From a checkpoint of a small mixture-of-experts model trained on Wikipedia.
Size: 13 layers, width 160, vocabulary 8192, 13M parameters.
Experts: 16 experts in each of 6 layers, 160 GeGLU neurons an expert, 1 pick a token, a sigmoid router, a shared expert of 128 neurons.
Training: a variant of Muon for the experts, 811M tokens, 6299 steps.
Below are experts of layer 7 (counted from 0) of a mixture-of-experts language model. Rows are named router (the router's row for the expert), gate (a neuron's input weights, with its number), up (a neuron's input weights, with its number), down (a neuron's output weights, with its number) and show model dimensions 0-159. Each number is 200 + 40 x the weight over its row's rms, rounded and kept within 0 to 999.
Before each expert's rows: "mostly gets" lists some tokens that are sent to it at least half of the time; "comes after" lists some tokens at least twice as common just before its tokens as in all text. This comes from a sample of Wikipedia text that the model never trained on. Tokens count by the router's weight.

# expert 14
mostly gets: " or", " un", " not", " well", " most", " than"
comes after: ",", " the", " as", " and", " was", " is"
router,193,174,250,221,184,205,221,186,173,191,202,161,206,208,176,254,260,182,214,196,180,155,209,222,235,262,140,233,246,238,241,227,227,145,221,197,235,166,169,205,139,195,267,173,150,159,188,226,249,183,231,193,206,241,230,168,143,166,149,215,295,224,194,148,274,212,200,233,165,186,168,242,296,210,156,224,200,222,189,219,201,177,256,234,240,202,205,222,173,182,210,241,190,259,233,170,133,259,226,260,162,170,220,208,183,244,286,165,134,146,203,181,100,187,240,122,189,203,234,149,162,138,190,266,207,251,160,221,128,279,195,209,199,268,284,91,274,190,229,206,223,130,224,186,184,263,196,194,153,245,218,244,189,244,210,157,152,211,212,210
gate11,210,182,223,292,243,182,283,271,199,149,217,207,244,169,199,221,257,184,225,210,181,241,155,155,265,89,201,231,185,170,244,192,183,191,306,206,219,210,211,165,208,209,189,166,239,177,283,215,249,162,150,207,135,148,187,158,247,227,200,194,316,269,178,244,167,181,162,228,232,233,176,225,207,247,225,239,198,188,229,256,231,192,139,185,245,174,187,196,237,219,186,160,215,190,205,161,223,159,136,289,228,155,239,265,231,201,243,259,153,201,258,193,155,182,184,195,103,224,271,255,129,150,200,135,174,183,247,192,231,210,187,233,178,228,214,153,222,265,213,200,266,135,186,181,170,230,143,176,174,166,188,197,197,141,237,197,204,216,211,192
up11,187,216,242,187,232,227,230,198,234,134,240,186,178,195,185,271,281,208,176,215,187,197,244,289,267,173,284,182,120,183,234,155,202,235,233,237,164,177,228,226,223,186,234,212,225,195,244,157,75,223,222,210,179,166,289,216,151,176,201,148,119,158,199,177,250,262,187,248,220,219,170,299,197,142,255,206,216,157,308,185,214,168,230,231,191,183,144,240,229,312,245,258,210,264,145,195,192,226,220,169,165,181,230,209,216,189,244,185,203,169,261,82,211,185,227,200,180,183,167,246,155,101,256,177,182,174,220,229,231,193,211,187,210,210,224,165,204,208,188,178,206,198,173,182,188,216,162,166,160,209,237,158,193,191,198,219,155,162,172,246
down11,183,201,173,243,177,193,190,234,146,112,169,216,205,206,198,135,217,219,151,177,247,173,202,181,232,105,244,176,206,200,118,212,254,213,239,216,138,273,187,162,217,189,211,250,232,240,240,247,205,243,257,185,126,254,199,217,168,202,201,180,229,261,169,197,208,56,161,164,263,160,192,258,160,223,234,221,209,217,242,154,210,231,216,194,205,228,218,225,229,224,223,237,235,194,160,151,159,171,139,207,247,168,244,178,125,151,215,160,326,194,202,196,258,197,220,254,147,122,161,243,202,196,260,201,256,155,148,223,267,166,151,170,163,190,213,201,187,169,196,222,234,200,245,208,221,203,147,178,209,152,188,199,208,190,167,178,168,165,119,103
gate12,125,136,206,195,205,209,195,246,163,181,172,211,257,242,145,221,201,263,204,154,210,165,238,236,181,229,221,201,208,110,210,173,146,235,163,172,152,185,189,149,213,197,239,234,90,232,236,155,237,193,234,192,231,111,117,212,245,237,167,211,143,229,220,229,323,218,173,181,241,193,192,264,124,220,290,167,138,184,161,204,189,204,120,218,140,238,240,168,174,205,186,156,45,187,169,164,191,241,234,233,212,212,209,210,199,216,185,113,147,194,250,246,203,188,211,168,244,239,165,239,123,223,228,205,173,209,213,163,209,191,137,208,203,206,232,229,200,164,217,174,171,240,255,228,185,131,148,173,221,217,179,212,209,238,205,209,224,190,209,240
up12,211,215,189,147,142,199,189,168,281,206,133,212,203,200,119,142,230,221,140,198,218,177,204,217,212,231,233,134,213,168,229,172,221,201,165,178,249,212,146,287,161,238,218,202,169,249,226,178,205,192,163,207,221,235,244,202,193,207,174,219,174,163,218,185,200,172,252,227,133,168,151,238,245,308,158,233,106,256,150,202,246,227,224,184,165,180,181,203,166,174,209,215,150,181,180,152,232,150,211,238,213,223,204,219,183,125,205,159,225,213,92,195,164,182,164,212,174,194,182,209,205,216,257,226,187,127,275,204,279,218,169,190,109,137,136,258,167,249,194,163,172,210,97,177,203,224,159,175,162,164,91,202,188,120,191,256,154,197,172,164
down12,199,210,177,283,217,214,205,295,138,228,157,182,201,203,201,204,280,182,248,221,217,142,240,198,186,211,222,242,207,211,211,153,228,223,137,277,200,235,167,233,144,165,205,218,238,247,180,197,202,218,166,227,226,230,236,159,148,209,205,238,148,228,240,150,183,150,166,261,204,161,190,148,267,278,233,190,213,198,215,242,242,121,199,163,181,128,194,219,211,213,154,220,204,146,180,155,166,210,191,185,184,345,221,254,209,234,222,236,105,159,228,196,126,224,204,218,196,110,172,212,223,215,184,143,107,227,247,192,225,256,204,217,193,154,168,173,181,149,253,181,211,158,276,171,229,149,224,161,186,225,126,243,265,229,200,199,219,136,149,172
gate13,157,203,225,199,124,203,193,226,256,247,151,89,270,124,137,220,193,221,238,193,181,207,221,140,196,226,173,205,208,150,163,302,167,151,187,211,242,155,136,230,170,200,291,148,191,219,135,190,183,184,216,196,220,210,210,144,170,107,164,192,98,180,201,193,142,194,216,207,152,198,205,200,139,227,130,211,215,204,197,261,183,199,198,225,151,169,207,126,180,214,151,193,212,217,120,215,115,225,176,232,183,300,262,194,176,253,120,196,224,260,189,151,148,248,231,200,235,239,179,178,175,228,216,225,251,187,151,216,166,187,204,101,209,203,182,218,191,175,238,141,274,178,222,208,208,206,241,180,199,171,165,255,211,190,229,156,236,175,175,190
up13,216,241,236,216,216,211,149,201,147,290,221,217,250,263,190,209,173,240,194,244,164,273,193,183,263,177,133,232,233,218,269,236,171,173,186,281,228,125,206,145,246,247,246,203,194,227,284,166,229,180,219,212,267,194,237,172,197,211,273,240,125,159,192,242,202,204,131,144,295,249,172,145,235,192,201,222,234,82,214,238,145,173,163,231,215,160,205,181,133,196,164,209,229,130,214,191,261,174,201,189,216,137,225,192,215,200,218,192,142,245,141,230,259,231,119,185,225,147,125,242,171,198,230,156,205,194,176,151,199,193,161,226,231,210,110,194,193,244,204,219,238,244,259,204,221,172,172,215,257,218,249,220,198,229,174,199,222,142,195,204
down13,158,208,147,184,203,160,212,221,219,258,287,163,242,190,194,224,200,195,145,183,118,210,179,240,204,99,158,189,294,190,195,226,237,192,144,229,204,169,175,164,239,147,171,146,251,254,193,148,193,194,252,205,106,193,171,290,185,214,147,151,181,207,282,262,207,182,135,158,154,166,249,150,161,229,211,154,206,155,245,205,204,189,172,197,156,183,235,205,222,112,230,185,159,197,202,239,157,215,258,240,184,145,160,155,192,221,219,154,219,194,232,259,228,206,115,205,222,255,193,212,175,230,280,259,207,230,228,193,128,175,175,201,280,236,183,183,170,181,150,193,148,236,176,250,156,194,158,222,210,220,169,187,151,279,218,186,138,254,145,230
gate14,194,287,159,237,160,190,185,174,211,122,128,198,223,208,209,253,228,154,278,166,143,162,271,224,186,183,259,169,171,191,196,240,222,195,197,187,160,233,150,185,229,145,223,178,210,179,246,178,206,198,216,242,193,193,270,253,205,278,272,235,220,123,199,142,216,200,161,205,193,169,164,217,207,199,198,201,189,187,142,231,107,196,195,251,179,168,244,220,193,205,263,209,144,204,193,236,271,238,160,136,263,212,190,217,230,256,272,210,248,207,155,172,238,188,294,131,216,127,190,237,258,195,171,181,259,160,241,194,228,195,187,202,149,226,246,191,164,175,171,166,260,206,212,294,251,274,245,304,215,249,211,164,132,195,243,169,177,189,188,195
up14,152,179,229,179,190,163,194,234,234,205,236,276,203,133,172,192,201,268,201,219,159,217,165,217,189,221,147,205,143,194,102,241,199,217,84,200,113,270,255,225,209,186,213,213,221,192,202,209,215,212,158,205,228,221,233,287,274,189,163,203,166,235,199,262,233,165,206,222,216,258,203,167,203,195,285,214,215,195,253,231,241,273,282,200,224,201,264,137,223,164,173,229,201,159,183,261,168,160,231,150,170,198,230,140,170,162,216,195,271,230,219,242,177,263,211,192,193,104,196,269,154,259,167,172,239,229,167,173,98,218,148,188,187,216,181,188,199,151,274,113,225,211,225,243,162,242,242,199,248,170,194,223,215,268,227,233,206,174,189,213
down14,173,241,169,177,225,112,186,183,219,162,169,246,173,268,166,198,238,194,201,220,184,201,221,116,237,229,202,258,242,212,256,216,191,174,190,209,222,237,201,160,187,164,265,138,163,165,180,230,86,171,192,209,144,193,137,213,147,151,221,142,162,214,241,220,212,230,230,96,253,134,171,202,224,194,197,297,146,181,207,191,213,238,244,171,123,254,183,144,195,219,185,140,265,233,257,107,185,245,201,184,215,158,207,172,224,221,129,146,184,178,181,248,226,261,201,167,171,147,191,171,202,187,174,211,94,198,208,183,247,233,161,207,144,199,273,136,192,282,163,211,215,232,252,134,197,193,246,231,228,244,162,176,226,211,184,221,168,222,247,203

# expert 10
mostly gets: " after", " with", " during", " when", " where", " for"
comes after: "s", "ed", ",", " due", "ing", " used"
router,167,211,256,167,108,198,100,179,208,152,240,193,174,220,174,173,158,216,205,132,183,149,172,291,213,285,156,201,222,215,237,165,190,189,180,222,180,247,218,187,153,226,193,184,147,153,241,164,247,225,191,192,249,142,227,198,227,116,214,218,155,253,204,198,276,207,163,216,127,208,225,212,239,242,165,213,210,224,209,153,190,234,175,217,218,201,139,216,138,208,253,198,244,272,197,233,224,285,266,185,187,287,183,240,255,193,195,221,152,167,179,167,111,235,297,126,200,201,256,187,144,179,205,177,192,154,194,245,237,275,147,190,251,254,231,175,255,202,227,227,230,175,167,201,214,142,195,147,205,228,200,233,145,276,158,153,220,205,195,166
gate19,193,185,274,146,185,229,182,200,217,273,261,130,160,198,268,184,211,185,159,78,244,173,194,139,244,251,171,224,175,177,208,239,223,273,166,186,128,176,183,134,206,201,174,212,160,180,259,169,205,195,139,218,189,269,208,225,155,160,206,197,184,199,205,317,194,234,161,232,235,172,185,149,172,236,130,182,204,199,194,127,180,201,163,183,143,223,224,266,230,252,221,217,233,220,259,275,199,94,197,270,201,139,218,202,227,180,175,219,212,171,202,153,181,231,200,146,233,273,147,194,234,201,187,207,182,240,205,129,196,231,267,233,280,183,171,168,245,194,197,109,170,123,174,216,215,177,198,176,206,193,239,210,156,241,201,156,227,155,213,241
up19,180,201,157,226,194,149,153,159,232,183,157,213,213,203,149,112,226,188,235,195,179,241,248,157,179,197,217,208,166,157,178,206,262,241,209,171,208,234,265,142,203,173,220,151,210,212,192,202,210,206,143,163,215,234,234,204,263,163,221,210,92,154,184,178,203,168,110,222,143,186,228,146,195,261,192,194,308,158,132,197,222,175,231,187,193,268,327,222,241,226,175,209,150,298,238,234,189,241,237,176,198,187,252,156,198,180,166,191,167,231,221,159,221,189,176,187,209,177,187,202,185,203,197,286,256,256,245,204,189,270,285,241,195,178,113,173,166,264,181,277,162,204,198,204,157,217,181,230,220,190,198,137,242,233,195,136,248,165,257,141
down19,256,176,152,159,169,263,149,230,79,144,219,193,210,293,162,245,206,278,180,281,211,242,221,222,184,240,156,257,250,185,208,197,197,195,203,166,187,249,167,171,153,120,244,216,210,209,204,181,270,202,136,259,209,247,184,136,173,200,225,179,252,162,109,270,182,124,157,205,172,207,198,149,163,143,200,172,96,218,254,203,203,216,165,237,242,134,175,226,213,220,269,235,203,191,181,213,155,205,219,261,226,209,224,150,188,218,222,270,233,242,235,203,224,208,188,147,216,242,183,215,252,210,242,239,163,144,244,154,191,136,235,198,146,173,141,199,243,250,210,216,184,239,186,276,236,190,202,259,229,177,240,216,210,207,246,216,145,198,181,170
gate20,163,143,255,206,175,164,194,248,221,168,225,204,177,165,171,139,268,271,158,218,187,180,222,222,193,123,241,195,253,203,157,172,116,231,182,201,183,234,213,216,258,143,248,218,209,225,220,186,211,174,215,274,273,220,228,211,225,218,191,249,149,202,206,158,244,173,128,268,255,199,126,129,190,249,203,254,195,187,246,182,114,225,255,192,185,158,273,265,200,163,134,256,122,253,235,211,148,172,187,190,191,269,181,225,189,177,206,177,172,278,203,241,212,224,155,229,248,185,159,154,228,193,211,178,241,202,205,199,281,186,204,108,236,168,233,157,193,184,182,210,105,220,221,240,242,195,203,199,198,161,193,221,192,180,183,270,173,184,201,73
up20,209,167,207,241,272,221,190,225,218,198,246,180,177,199,194,195,181,170,126,240,220,191,192,183,265,214,207,199,155,254,194,209,178,87,204,196,212,183,153,156,228,210,205,136,189,203,259,132,204,226,221,174,269,155,248,204,225,222,211,109,264,237,195,133,209,202,154,257,211,241,144,222,234,133,251,215,188,191,188,159,157,200,237,195,197,157,117,194,149,288,178,124,232,150,174,222,81,192,158,185,224,192,185,236,218,169,281,222,217,237,210,217,156,245,210,184,206,227,237,281,155,194,158,181,213,210,162,197,232,135,191,161,186,169,166,155,253,247,227,292,272,117,191,217,214,166,234,253,204,141,196,163,140,208,271,154,234,205,218,182
down20,180,196,227,179,163,193,180,262,143,170,216,163,206,244,281,163,212,199,134,242,196,146,168,190,244,223,201,166,215,172,180,260,116,159,185,141,202,233,144,212,224,216,181,151,214,192,120,132,144,187,186,187,214,268,192,214,160,233,259,296,229,215,227,189,179,208,185,199,163,118,179,180,184,204,196,138,234,147,197,195,163,203,233,260,159,208,227,205,142,278,199,172,156,129,207,168,224,221,137,188,204,200,232,272,169,179,178,169,245,214,251,205,199,203,245,152,218,180,185,216,252,175,219,187,186,144,209,287,181,168,234,223,199,197,133,177,238,233,218,134,277,166,155,64,254,189,205,239,145,208,151,142,174,249,206,217,217,247,295,236
gate21,185,137,204,230,195,226,168,152,205,227,125,225,187,187,221,229,241,175,202,219,103,157,134,173,237,170,213,185,187,230,229,147,261,217,174,221,235,235,201,215,209,202,259,238,156,210,169,122,278,192,230,219,210,214,216,185,250,172,204,183,180,243,231,215,172,228,155,130,160,283,234,202,227,241,213,180,289,263,237,164,166,193,255,186,246,230,182,163,248,210,179,235,231,219,286,203,147,175,158,137,223,194,174,144,273,217,143,163,169,174,207,161,215,189,168,232,168,174,188,259,250,252,247,181,163,154,198,152,129,76,174,248,186,214,184,234,232,184,174,170,170,194,216,223,196,256,111,288,261,265,256,215,226,237,182,149,193,191,144,227
up21,218,189,192,164,211,203,267,160,146,213,256,232,201,192,199,229,234,232,151,167,273,86,170,167,210,290,193,184,165,189,230,188,209,215,237,256,191,220,182,238,160,224,164,261,228,264,270,193,80,182,212,238,252,191,196,147,248,204,175,223,218,200,257,238,227,171,203,193,207,183,154,261,207,231,212,232,170,159,139,222,178,198,242,242,217,148,164,184,253,156,238,157,169,189,240,286,196,193,119,198,240,174,219,200,116,235,233,211,170,179,179,189,180,165,205,191,167,227,154,235,197,160,163,267,207,176,177,203,214,88,99,156,230,115,201,200,217,245,160,183,143,144,179,169,195,116,207,137,249,169,195,204,247,253,182,189,221,240,178,233
down21,181,217,154,234,233,224,216,263,188,231,246,257,117,203,161,239,262,272,178,211,224,200,175,181,196,234,198,170,203,120,186,132,270,184,153,212,201,166,222,223,173,180,220,244,188,208,191,215,171,144,114,195,336,160,259,187,185,142,160,206,154,175,224,231,275,220,158,200,186,202,241,167,151,137,230,205,216,189,161,194,150,126,148,215,162,186,195,173,193,144,251,274,188,153,166,229,148,154,140,244,182,127,283,168,192,205,195,214,208,238,213,194,205,288,230,187,145,172,181,205,270,188,243,163,212,173,178,244,176,189,142,202,159,258,149,203,236,179,166,212,231,198,152,191,248,240,190,208,154,179,149,297,235,190,189,172,229,275,246,191
gate22,165,272,231,204,61,240,166,207,180,221,213,188,183,168,172,211,164,175,299,248,126,175,157,106,173,236,125,231,245,166,156,175,128,210,222,198,196,201,234,127,206,215,187,200,227,256,218,178,205,229,111,193,152,215,219,227,188,120,151,175,222,249,210,181,237,195,227,229,246,183,166,235,203,160,215,172,197,199,262,149,213,217,230,225,167,312,216,237,228,181,94,177,214,215,176,194,193,215,148,177,165,182,299,227,232,173,253,158,172,147,136,190,137,201,219,225,204,183,151,172,149,158,294,198,267,224,192,206,245,276,186,258,183,212,196,217,228,185,149,183,231,252,198,245,184,163,189,132,181,217,219,203,190,175,189,205,205,187,219,211
up22,186,155,228,196,270,151,224,188,244,247,201,205,302,155,241,175,255,185,189,145,159,197,176,160,234,176,167,229,224,185,240,159,167,145,109,198,199,165,216,136,180,269,130,274,178,180,133,146,201,152,259,221,136,212,176,254,257,228,180,228,192,249,220,175,202,147,243,135,165,175,160,208,266,189,132,117,172,200,168,233,209,229,211,209,174,232,203,231,215,216,122,212,178,229,173,250,195,286,186,204,175,152,243,170,167,246,198,220,155,186,108,244,197,218,203,155,237,167,189,215,221,172,182,193,197,217,199,253,257,302,227,204,221,191,214,111,137,125,166,186,186,220,238,130,197,183,169,232,156,187,261,145,229,210,148,192,201,226,238,205
down22,160,168,239,276,166,167,269,263,140,227,217,187,188,191,253,230,181,244,182,147,230,201,231,202,209,274,197,244,237,229,175,229,225,165,199,186,222,155,186,225,191,183,219,223,172,223,184,176,179,262,190,264,228,137,208,169,295,180,183,203,211,224,153,235,207,199,206,162,174,210,208,189,159,204,176,249,148,268,252,218,135,220,254,207,250,212,201,165,232,196,235,151,206,211,199,270,254,128,180,189,223,248,223,199,227,232,307,89,174,200,207,261,230,233,195,177,242,154,238,178,239,110,247,112,186,101,144,196,215,158,231,281,206,151,165,241,163,223,200,186,130,227,166,261,214,236,242,247,154,174,209,203,170,168,255,152,266,215,169,227

# expert 0
mostly gets: " his", " its", " the", " their", " her", "The"
comes after: " of", " in", "'", " to", " on", " for"
router,136,190,260,190,184,243,169,195,193,210,215,188,263,242,200,217,198,194,216,192,153,157,139,224,211,185,185,138,238,172,132,154,195,105,213,176,191,251,242,154,214,180,234,160,216,164,306,220,192,217,204,226,186,232,156,202,148,177,149,180,297,220,171,200,195,218,128,186,200,270,222,233,214,184,137,229,202,110,116,191,139,188,206,147,252,227,199,202,171,211,187,182,171,211,127,253,247,240,249,259,195,189,201,251,238,172,229,166,87,139,216,187,218,255,277,159,221,187,155,106,182,116,116,235,196,183,184,208,136,191,165,175,250,236,226,203,232,211,258,243,213,157,237,210,229,200,253,214,198,218,221,217,173,181,220,168,173,208,123,156
gate20,203,163,159,233,157,142,202,193,206,175,167,209,206,199,140,150,253,229,155,241,139,172,196,254,236,127,270,260,203,224,185,221,186,160,229,166,176,217,219,190,240,181,252,204,190,235,258,215,176,209,236,212,243,148,215,168,271,219,183,262,154,178,207,156,204,149,155,262,364,250,169,142,184,191,214,176,260,181,194,198,192,229,288,218,219,182,226,249,187,216,170,208,169,256,207,239,179,201,210,144,174,277,225,139,189,201,259,179,173,239,211,248,141,253,127,211,220,211,145,126,257,194,170,170,243,221,201,182,306,165,262,221,155,236,226,157,199,207,195,193,123,218,231,179,241,164,219,194,191,201,232,199,170,162,244,263,182,231,205,113
up20,189,195,197,246,236,235,255,249,253,204,202,153,217,193,203,243,187,173,196,284,233,185,213,238,241,245,147,194,174,280,199,176,197,157,193,202,248,192,155,183,242,195,157,141,220,209,224,136,241,268,286,146,216,164,265,190,182,255,206,198,307,216,164,128,211,202,100,203,249,179,158,142,200,191,295,171,165,228,193,148,157,225,204,223,187,192,180,185,144,259,177,105,228,254,178,218,126,286,143,211,191,203,169,193,177,137,202,204,213,213,190,170,172,255,175,216,160,237,232,212,236,146,191,131,164,246,186,207,223,136,237,180,173,164,258,181,226,200,247,318,229,168,156,185,167,192,108,193,244,175,205,180,202,189,208,170,231,178,217,192
down20,193,155,185,198,197,245,208,245,160,189,194,173,195,240,271,195,183,207,141,252,208,145,212,231,222,257,154,174,194,175,204,231,166,195,202,167,213,222,214,247,205,295,157,162,166,205,164,145,84,216,200,179,246,265,253,257,203,194,223,222,207,215,226,206,260,185,162,182,212,145,143,250,197,211,185,195,260,149,264,194,176,210,147,203,142,182,243,157,159,309,142,172,134,233,243,158,260,223,195,208,163,247,194,245,165,134,192,159,250,218,228,191,184,206,181,170,203,222,164,186,235,234,179,238,182,154,193,243,229,160,212,262,272,178,159,232,180,204,231,155,220,138,153,117,204,220,221,171,190,149,165,93,149,199,205,244,237,232,294,297
gate21,188,135,262,196,202,221,196,154,171,219,164,183,202,247,246,241,207,178,215,225,131,213,198,200,232,152,177,248,180,219,289,171,194,272,170,189,244,245,221,205,225,244,234,205,141,218,164,130,266,195,268,228,248,186,251,199,260,144,144,108,191,249,231,238,123,238,187,199,152,201,220,269,233,183,231,134,239,230,201,178,188,165,312,177,234,182,157,136,212,201,151,213,236,163,219,259,112,207,191,168,193,207,219,178,294,224,192,127,128,180,185,224,215,194,176,215,191,217,207,273,182,216,223,179,206,184,174,154,144,126,243,230,191,187,214,196,210,218,232,192,167,215,192,191,226,265,99,253,253,185,258,267,165,174,217,150,200,159,138,210
up21,246,228,213,150,177,195,306,210,161,161,247,232,200,136,239,197,206,199,189,156,243,204,207,165,221,283,170,222,197,239,220,150,246,214,172,221,180,234,126,306,212,194,121,182,218,258,210,178,114,206,170,197,209,174,157,138,227,160,178,235,211,246,195,179,191,160,201,162,196,166,176,216,212,171,272,268,226,196,137,205,220,188,232,205,233,173,200,184,238,194,209,173,224,203,249,267,153,192,167,186,230,114,221,237,120,230,276,175,139,176,181,168,138,224,197,162,156,241,188,202,175,64,169,258,218,150,141,219,254,120,133,121,234,170,166,219,213,259,178,216,214,198,197,153,228,177,187,143,167,155,228,245,199,238,241,224,206,213,212,159
down21,189,225,135,286,241,236,176,238,182,220,214,213,151,263,202,242,213,276,196,239,197,182,175,146,211,173,184,177,176,175,177,157,255,153,135,139,214,230,236,255,186,174,208,253,111,265,188,212,171,179,166,191,292,224,230,176,178,202,141,241,235,209,224,254,208,226,171,162,159,186,246,256,180,134,227,253,162,143,222,172,226,191,138,187,159,182,197,183,199,130,303,229,203,252,158,203,141,222,200,226,209,149,238,173,272,264,167,211,174,267,146,243,200,247,229,192,203,163,145,221,202,135,226,173,220,161,245,174,226,188,187,153,153,227,148,238,222,237,244,203,166,215,160,202,197,239,240,183,193,145,228,310,253,210,220,130,155,252,264,179
gate22,202,257,254,202,100,239,157,228,218,178,188,237,189,188,158,213,186,151,265,267,207,166,144,131,213,257,142,206,200,164,186,129,105,231,246,149,192,179,250,141,288,167,194,163,191,188,181,197,181,178,187,234,130,206,226,156,257,104,170,220,231,155,209,155,226,180,221,224,250,193,146,233,170,172,234,219,235,205,157,140,214,232,210,237,231,238,189,226,257,160,130,208,165,177,207,256,178,229,149,156,210,183,309,215,208,194,288,155,238,194,138,191,176,228,235,197,175,172,177,112,181,186,254,204,235,198,168,235,216,258,210,228,173,169,195,162,182,227,153,169,266,241,224,259,125,118,186,186,188,200,210,199,148,154,172,255,201,215,170,180
up22,159,183,217,202,250,145,232,206,208,214,155,172,237,182,173,225,224,132,197,173,129,243,240,185,191,233,209,195,257,200,161,139,138,228,125,246,162,164,268,194,180,222,134,245,162,171,234,123,203,241,237,198,166,190,180,268,255,229,227,271,98,188,223,210,206,153,156,97,214,154,190,208,224,247,120,153,171,185,213,179,148,202,275,184,208,228,209,199,203,204,126,186,149,212,116,235,146,223,226,163,212,206,237,208,162,195,162,214,186,236,100,258,222,245,236,165,162,199,157,225,252,183,228,257,211,216,216,243,225,295,220,219,189,175,291,167,142,201,199,205,211,204,202,76,163,200,187,263,175,205,227,179,246,199,200,195,226,193,215,218
down22,171,197,192,219,174,150,272,244,229,183,213,178,142,203,154,247,176,194,232,129,153,212,227,241,168,189,201,218,202,250,235,261,173,223,168,223,224,113,201,236,146,187,225,200,187,158,167,171,192,224,241,229,270,133,233,235,327,259,198,168,161,236,149,206,163,217,235,124,114,213,261,193,193,129,147,192,133,244,216,180,188,225,208,162,183,225,148,184,287,265,224,185,136,217,207,175,215,213,191,127,179,201,129,138,152,219,272,158,187,198,303,223,215,247,242,199,206,170,283,204,189,222,223,186,223,173,235,195,268,146,198,245,232,204,211,199,221,216,251,200,201,171,199,199,247,277,216,231,178,246,254,248,182,264,216,176,240,262,205,223
gate23,143,238,143,211,220,155,189,178,164,220,211,215,225,196,183,195,189,200,184,262,222,236,248,216,227,213,131,254,226,247,135,271,98,212,109,183,232,243,197,215,177,178,230,142,260,165,196,241,181,164,224,142,215,242,224,254,185,184,271,228,239,220,185,151,191,132,210,238,214,135,249,211,228,189,248,234,233,192,139,233,184,215,278,161,275,214,232,136,222,238,139,223,168,152,192,287,225,163,206,244,174,174,222,138,177,228,201,185,111,285,180,226,123,250,221,173,161,181,201,188,168,151,189,277,221,252,209,164,233,165,161,205,144,218,140,170,164,156,254,143,237,183,184,204,167,158,205,201,220,186,144,244,207,277,197,177,243,165,224,156
up23,173,228,214,133,185,198,238,190,191,183,216,166,221,172,183,182,162,130,250,208,234,230,118,258,226,142,207,203,246,192,131,227,243,131,233,179,198,237,199,226,184,196,179,144,199,194,184,190,232,231,229,230,229,122,144,232,241,151,198,217,144,209,230,161,184,225,105,278,194,232,225,198,162,221,190,224,234,219,263,206,235,190,208,163,249,176,200,175,206,259,136,207,172,108,207,201,187,217,252,208,193,192,123,195,176,145,253,242,255,188,207,184,155,175,187,261,274,309,112,160,179,249,238,102,221,224,223,264,192,163,192,187,206,198,123,246,161,132,193,227,148,293,193,178,168,156,252,173,145,181,161,231,186,210,206,213,265,145,227,200
down23,205,164,250,171,206,262,186,244,148,170,189,113,160,166,184,231,197,160,252,208,185,173,236,237,155,161,195,197,199,243,129,133,252,196,238,194,213,257,218,164,114,202,169,186,245,178,203,183,120,202,216,175,171,218,207,179,166,155,185,167,207,214,196,201,202,142,191,248,151,160,207,223,167,257,148,137,175,220,157,210,205,212,213,205,167,229,212,296,131,214,230,161,160,166,287,143,130,226,200,227,238,184,230,227,263,228,301,196,167,226,255,155,162,192,196,247,208,105,209,158,259,194,208,173,232,164,208,191,188,219,236,289,209,243,217,228,207,163,259,239,186,164,79,204,236,202,226,127,214,204,121,154,193,170,212,279,212,213,154,159